{
  "n_layer": 12,
  "d_shared_expert": 0,
  "routed_scale": 1.0,
  "balance_loss": 0.000716,
  "qk_norm": false,
  "init_std_up": 0.066,
  "decay_shape": "linear"
}
Below are experts of layer 7 (counted from 0) of a mixture-of-experts language model. Rows are named router (the router's row for the expert), gate (a neuron's input weights, with its number), up (a neuron's input weights, with its number) and show model dimensions 0-127. Each number is 200 + 40 x the weight over its row's rms, rounded and kept within 0 to 999.
After each expert's rows: a language model's description of what the expert responds to. This comes from a sample of Wikipedia text that the model never trained on.

# expert 24
router,206,204,172,179,223,184,196,220,244,204,199,279,203,230,197,188,143,239,227,194,176,229,199,236,275,270,174,235,203,188,194,219,240,127,169,259,226,180,195,200,195,215,125,222,254,212,259,194,186,188,244,229,180,206,173,224,150,170,253,200,141,251,189,213,209,103,215,164,185,225,134,199,190,187,257,229,240,180,304,187,232,186,302,208,257,208,205,236,247,182,275,218,142,210,188,205,206,197,151,213,300,189,195,182,232,199,311,310,190,220,260,199,312,218,145,173,213,174,247,199,160,225,176,211,182,222,171,221
gate0,285,195,136,242,213,145,230,203,235,192,211,263,121,200,217,218,239,234,227,142,228,217,176,229,212,170,227,183,193,217,224,197,124,115,175,297,260,160,166,174,236,227,156,232,171,217,269,173,202,191,242,234,194,172,161,251,183,231,227,200,217,211,148,142,170,194,135,224,222,230,149,269,138,202,247,232,225,205,234,209,104,250,227,219,187,215,119,184,221,201,262,181,203,185,234,115,250,188,217,119,240,238,206,247,212,237,198,233,272,251,173,238,256,247,163,180,166,206,245,177,150,197,227,179,269,238,179,201
up0,178,125,215,207,242,171,230,237,152,200,267,231,252,190,322,225,218,201,159,241,173,234,150,212,231,146,155,160,220,225,224,191,162,141,202,249,151,211,156,166,313,242,186,237,220,239,226,219,243,159,192,217,178,169,185,240,180,212,139,194,128,203,149,127,152,212,170,244,218,138,184,238,147,203,204,171,186,159,139,230,150,143,242,194,217,224,227,284,176,157,250,256,157,247,218,150,254,134,195,176,249,164,142,193,211,236,230,249,226,219,146,199,227,258,242,246,217,227,206,128,191,197,235,217,205,211,201,164
It responds to: First names and word pieces inside personal or place names, often in sports tables and credit lists, e.g. Jessica, Emilio, Maharashtra.

# expert 22
router,188,215,158,128,167,173,217,209,216,200,171,212,233,175,181,200,185,240,193,227,164,166,221,239,189,268,147,222,74,247,167,184,208,211,153,186,139,258,166,229,202,272,202,248,305,165,246,170,175,253,210,214,230,235,129,248,172,158,209,142,201,160,198,235,209,184,223,252,236,229,242,214,167,170,222,278,198,193,296,128,261,151,233,211,293,195,229,240,162,203,240,180,192,270,254,221,101,227,190,196,185,180,226,145,185,147,235,218,182,224,160,205,218,189,118,205,185,210,179,240,202,218,215,189,239,144,153,170
gate0,252,191,210,207,220,278,172,248,191,166,163,264,220,188,295,224,144,172,238,212,241,175,147,184,229,218,190,230,219,196,196,197,219,189,221,192,197,185,145,186,258,294,245,223,72,134,225,87,221,91,180,219,152,219,212,220,208,218,223,152,195,219,267,213,165,115,148,203,247,178,179,182,247,237,212,238,204,257,123,191,199,248,225,256,229,220,177,149,181,228,198,200,251,250,262,170,237,201,152,204,238,216,250,142,170,218,185,202,195,140,207,224,173,153,206,184,226,199,168,189,221,230,219,179,226,114,219,235
up0,237,236,175,141,141,195,164,114,215,184,175,158,275,189,200,244,199,209,170,184,220,224,184,261,237,238,204,193,166,214,214,174,253,96,244,206,160,197,202,172,215,117,128,153,211,209,241,213,249,222,196,155,223,197,189,168,246,242,204,219,201,143,225,142,247,246,156,259,197,200,243,136,224,229,193,192,175,214,241,303,187,235,142,171,225,214,218,206,252,239,227,143,128,223,130,200,174,239,186,214,194,248,167,225,216,148,111,213,174,221,227,201,262,153,197,119,230,182,196,214,183,170,207,248,98,221,249,271
It responds to: Degree and minute marks and digits in map coordinates, km in parentheses, and location words like in, of, at, near, located.

# expert 47
router,177,120,112,143,172,162,222,168,230,141,220,200,223,180,253,139,175,206,156,161,241,103,145,255,177,232,148,192,189,194,240,265,211,140,194,170,175,223,231,204,132,237,130,140,207,172,292,214,177,132,214,189,240,200,133,235,158,189,197,220,185,232,171,232,194,220,215,153,156,262,139,199,207,154,175,197,208,181,207,215,228,219,194,235,250,262,261,180,175,195,234,194,123,248,228,188,149,188,168,186,209,189,196,196,203,266,243,198,213,233,213,225,261,155,210,155,164,51,220,223,174,231,239,172,201,227,163,189
gate0,190,204,182,175,219,130,199,165,237,233,279,280,203,171,109,187,149,170,126,144,235,220,262,260,192,221,254,143,215,209,218,182,238,172,211,201,170,227,172,149,177,179,143,175,167,134,251,209,265,143,173,220,291,128,191,174,172,193,266,190,214,190,166,208,158,120,142,189,183,97,140,234,201,218,202,195,139,189,146,165,214,225,170,227,149,175,124,224,172,247,137,173,181,222,177,237,170,175,179,227,199,164,186,269,238,185,203,180,192,177,126,183,251,218,211,232,249,150,206,156,180,233,202,230,217,188,186,269
up0,154,215,261,267,242,243,191,245,240,174,253,228,247,289,206,152,203,159,229,229,237,219,195,177,151,230,140,230,246,237,232,291,126,157,213,140,225,207,221,270,216,188,177,168,229,196,171,198,210,260,164,255,181,199,240,172,208,221,187,263,143,206,176,172,219,269,189,259,118,162,182,127,220,159,174,233,184,255,161,201,148,191,230,144,182,242,245,161,217,187,251,208,126,156,192,150,185,270,193,201,279,213,194,202,199,134,231,270,215,225,197,146,270,201,179,187,203,218,156,248,182,137,170,166,173,164,244,203
It responds to: Nouns following adjectives in descriptive phrases, such as American politician, football team, video game, former U.S., Pan American Games.

# expert 4
router,205,135,159,154,186,180,199,231,141,201,257,283,189,240,163,171,195,252,174,143,186,212,157,222,219,223,171,230,162,230,188,220,236,113,207,235,217,233,267,184,115,266,189,253,221,236,267,136,177,218,171,187,261,229,193,175,140,162,184,206,220,242,225,207,205,145,190,193,176,239,140,212,202,141,207,263,260,110,288,153,260,210,201,259,219,227,288,193,200,204,210,168,177,253,222,247,139,203,171,176,197,151,171,261,232,232,246,209,223,229,147,173,260,248,174,193,173,167,244,199,170,258,273,177,197,167,152,204
gate0,169,189,228,193,223,268,177,203,159,220,221,220,171,201,185,194,228,218,274,233,179,263,253,203,215,244,146,167,296,226,208,209,255,127,205,209,219,198,244,205,197,187,168,319,216,147,233,232,128,161,100,145,169,171,198,281,148,231,237,204,288,217,193,198,186,186,137,249,259,162,275,217,198,219,195,264,160,205,157,188,170,184,196,173,156,185,208,136,179,206,247,174,169,180,211,194,207,217,181,212,214,139,137,239,162,278,220,153,175,149,214,277,200,202,147,170,202,144,198,172,290,222,186,192,158,241,209,171
up0,254,215,210,205,113,133,189,203,264,225,205,178,222,259,228,178,169,197,176,164,287,143,156,256,135,244,216,175,127,171,145,213,130,223,187,252,217,236,175,184,150,165,194,158,258,191,179,257,260,268,298,264,197,301,184,150,222,235,106,217,203,183,151,197,208,178,192,147,143,208,162,148,220,144,210,190,223,217,179,203,197,245,198,252,249,223,196,271,218,172,138,227,190,185,202,206,180,204,221,226,210,258,201,158,222,182,210,240,177,226,186,136,205,206,178,218,170,241,251,268,174,228,202,229,226,128,163,249
It responds to: Commas, table pipes, closing parentheses and "and" that end a list item or number part, e.g. December 9, 1882; 9,187.

# expert 6
router,159,187,158,169,224,169,244,246,164,191,225,278,199,254,175,171,209,255,193,135,179,200,178,231,265,195,112,228,219,224,191,228,271,139,240,278,201,194,238,151,204,250,179,257,184,221,273,187,147,268,202,212,284,251,226,192,180,184,195,237,218,277,238,242,202,170,174,255,223,183,154,208,226,177,195,202,189,126,261,193,245,184,214,277,200,271,233,172,184,176,240,206,186,250,273,165,224,223,125,177,208,205,261,220,249,240,238,253,215,212,200,211,254,296,213,132,169,165,210,188,156,251,224,237,202,144,186,240
gate0,230,107,271,131,229,180,187,199,198,287,214,213,189,267,174,193,178,258,207,225,186,202,229,217,150,214,169,178,229,190,211,226,224,186,180,126,178,210,275,238,248,174,199,210,186,128,212,236,191,196,192,136,185,190,211,258,253,120,180,202,166,151,179,267,217,237,178,146,246,204,213,205,171,196,157,245,307,220,244,196,240,199,223,162,172,144,146,212,263,158,167,166,162,200,177,175,197,282,224,193,238,161,250,187,256,218,196,167,244,284,171,232,299,225,242,204,198,208,140,199,263,241,192,176,271,238,264,183
up0,215,259,248,197,185,235,218,202,294,189,158,167,213,170,210,167,224,230,256,155,181,238,188,202,167,143,278,230,136,235,211,182,244,216,204,205,254,224,251,188,258,208,241,176,255,204,195,139,223,224,183,222,151,198,223,81,236,232,194,153,200,193,242,236,165,190,214,245,220,232,149,204,205,219,199,165,155,200,204,232,157,127,171,165,232,129,180,266,177,230,206,238,180,134,154,256,208,159,174,133,251,203,199,221,202,108,201,288,232,189,190,211,163,165,155,203,211,99,265,206,225,208,144,299,193,227,249,171
It responds to: Commas, periods, closing parentheses and quote-punctuation combos, plus clause links like that, and, but, because, said.

# expert 45
router,185,226,153,161,257,170,236,167,255,123,213,268,219,188,201,101,265,300,257,151,179,142,210,179,175,199,163,293,171,202,188,206,260,199,202,224,225,245,259,180,227,250,89,188,259,158,221,215,162,225,260,188,184,175,172,217,145,193,190,220,167,266,209,205,176,147,184,177,163,212,199,174,204,152,220,256,219,233,193,206,253,160,240,215,191,174,236,243,218,158,223,220,195,248,200,218,211,216,154,180,261,238,191,193,145,215,271,266,186,301,197,160,246,221,210,104,217,139,204,199,212,229,237,236,202,182,153,212
gate0,188,184,225,140,219,193,228,215,248,156,229,249,281,205,220,233,170,220,272,234,265,161,195,201,58,228,233,244,184,169,231,216,114,158,139,187,152,248,227,243,229,232,151,188,260,172,157,265,166,182,172,165,187,196,189,186,156,167,180,154,274,140,183,166,179,181,224,289,191,237,193,200,200,140,156,173,191,159,179,231,254,251,223,171,170,171,204,240,177,249,200,213,196,172,203,266,200,198,234,255,208,171,254,198,173,147,208,264,239,214,167,208,235,217,197,193,210,228,115,296,260,214,166,253,206,211,246,248
up0,192,237,177,194,127,128,187,222,273,202,201,196,231,192,185,221,219,171,199,124,169,239,225,226,167,259,195,223,208,225,207,277,207,187,228,188,184,183,162,178,189,187,206,237,254,240,226,212,217,213,171,271,182,247,216,224,197,238,139,188,162,298,215,76,235,136,182,187,179,204,217,125,242,212,174,213,186,207,237,269,241,193,193,244,135,162,192,165,190,187,146,244,183,268,183,169,178,164,211,146,186,254,266,158,249,233,180,232,231,171,188,277,208,186,126,219,246,112,183,164,252,238,223,272,188,105,172,150
It responds to: Closing quotation marks after song and work titles in track lists, plus media words such as album, song, TV, version.

# expert 55
router,155,222,170,179,257,178,175,165,245,156,206,231,238,206,200,186,114,232,210,201,194,188,215,211,241,172,131,281,193,221,167,202,234,192,133,172,215,222,287,177,209,189,131,163,192,209,275,187,151,204,186,245,257,252,237,227,132,166,139,222,134,285,160,216,203,164,248,279,222,199,203,185,178,177,194,215,157,187,238,207,275,166,244,144,214,166,201,222,194,195,214,168,197,188,257,144,210,149,193,232,239,174,245,203,149,265,200,245,259,272,187,166,226,282,200,203,164,178,187,249,171,262,230,166,187,226,68,216
gate0,184,235,156,186,205,221,269,188,193,177,206,229,213,195,223,183,203,212,251,209,137,182,164,164,173,170,134,186,171,252,183,228,169,165,196,133,259,148,289,206,228,207,231,201,218,185,209,190,160,230,180,165,188,226,238,217,168,203,229,182,214,200,173,229,206,171,159,190,235,281,201,309,245,168,204,207,113,187,262,207,256,265,249,185,166,189,210,189,261,186,198,128,246,126,202,172,223,218,186,146,213,204,215,205,172,102,262,217,223,247,154,251,219,232,264,333,167,167,160,245,190,175,148,196,111,189,135,166
up0,138,124,208,183,156,175,147,290,224,220,192,213,210,211,160,202,156,233,222,237,173,212,167,184,215,223,176,215,203,241,255,281,180,243,216,147,191,167,187,150,252,200,215,219,150,209,145,123,265,238,208,203,219,164,173,176,244,183,289,200,229,188,186,207,170,137,192,263,201,193,215,228,235,217,84,272,196,135,249,213,265,225,301,181,151,207,169,180,233,132,186,155,175,158,249,218,226,265,210,227,174,221,162,176,161,190,204,211,182,300,200,118,274,201,247,184,229,196,243,218,174,187,164,247,157,213,184,195
It responds to: Line breaks after sentence-final periods and headings, plus list dashes, table pipes and heading markers at line starts.

# expert 31
router,167,159,148,105,235,227,255,207,268,91,182,274,177,278,270,166,135,226,236,232,178,167,219,138,220,199,203,269,219,162,202,181,223,165,196,210,149,158,240,153,149,278,125,148,278,194,262,137,180,203,182,190,224,244,208,172,65,219,215,242,160,183,232,207,187,213,217,186,236,221,159,207,209,177,176,215,232,193,222,222,267,174,253,239,183,173,196,235,178,159,215,154,175,224,194,133,149,154,183,218,192,163,204,214,266,190,214,260,207,207,149,192,196,265,220,182,184,175,165,200,180,195,239,244,202,206,164,232
gate0,209,178,164,235,223,258,180,140,194,176,242,147,198,257,232,261,234,264,267,244,138,190,225,208,200,204,193,215,191,229,122,195,183,260,326,231,209,164,274,195,238,214,210,149,196,249,165,233,137,190,205,212,217,203,209,185,217,137,132,175,187,240,178,190,221,126,164,228,209,214,238,201,191,239,289,166,126,230,243,297,207,169,155,206,174,177,197,185,248,218,177,216,170,247,216,230,238,136,186,216,216,169,184,138,180,186,159,250,239,166,201,178,165,264,163,168,154,121,188,241,239,163,198,184,164,114,178,139
up0,195,153,213,198,194,152,247,176,159,211,189,162,181,247,184,151,187,144,216,228,212,203,136,289,238,173,198,171,197,213,255,207,201,193,163,185,226,243,188,137,241,232,270,192,258,204,179,156,271,194,185,230,167,152,160,195,224,187,220,218,270,197,210,178,199,263,238,247,247,239,228,171,225,187,110,194,256,170,236,238,149,203,194,102,202,239,224,231,140,190,281,138,196,215,255,249,188,264,260,167,165,177,228,232,252,182,303,145,184,93,218,181,201,227,217,228,194,213,149,187,133,151,182,224,197,242,121,200
It responds to: Line breaks ending table rows and list items, plus table markup and stat headers like Votes, Pts, Goals, %.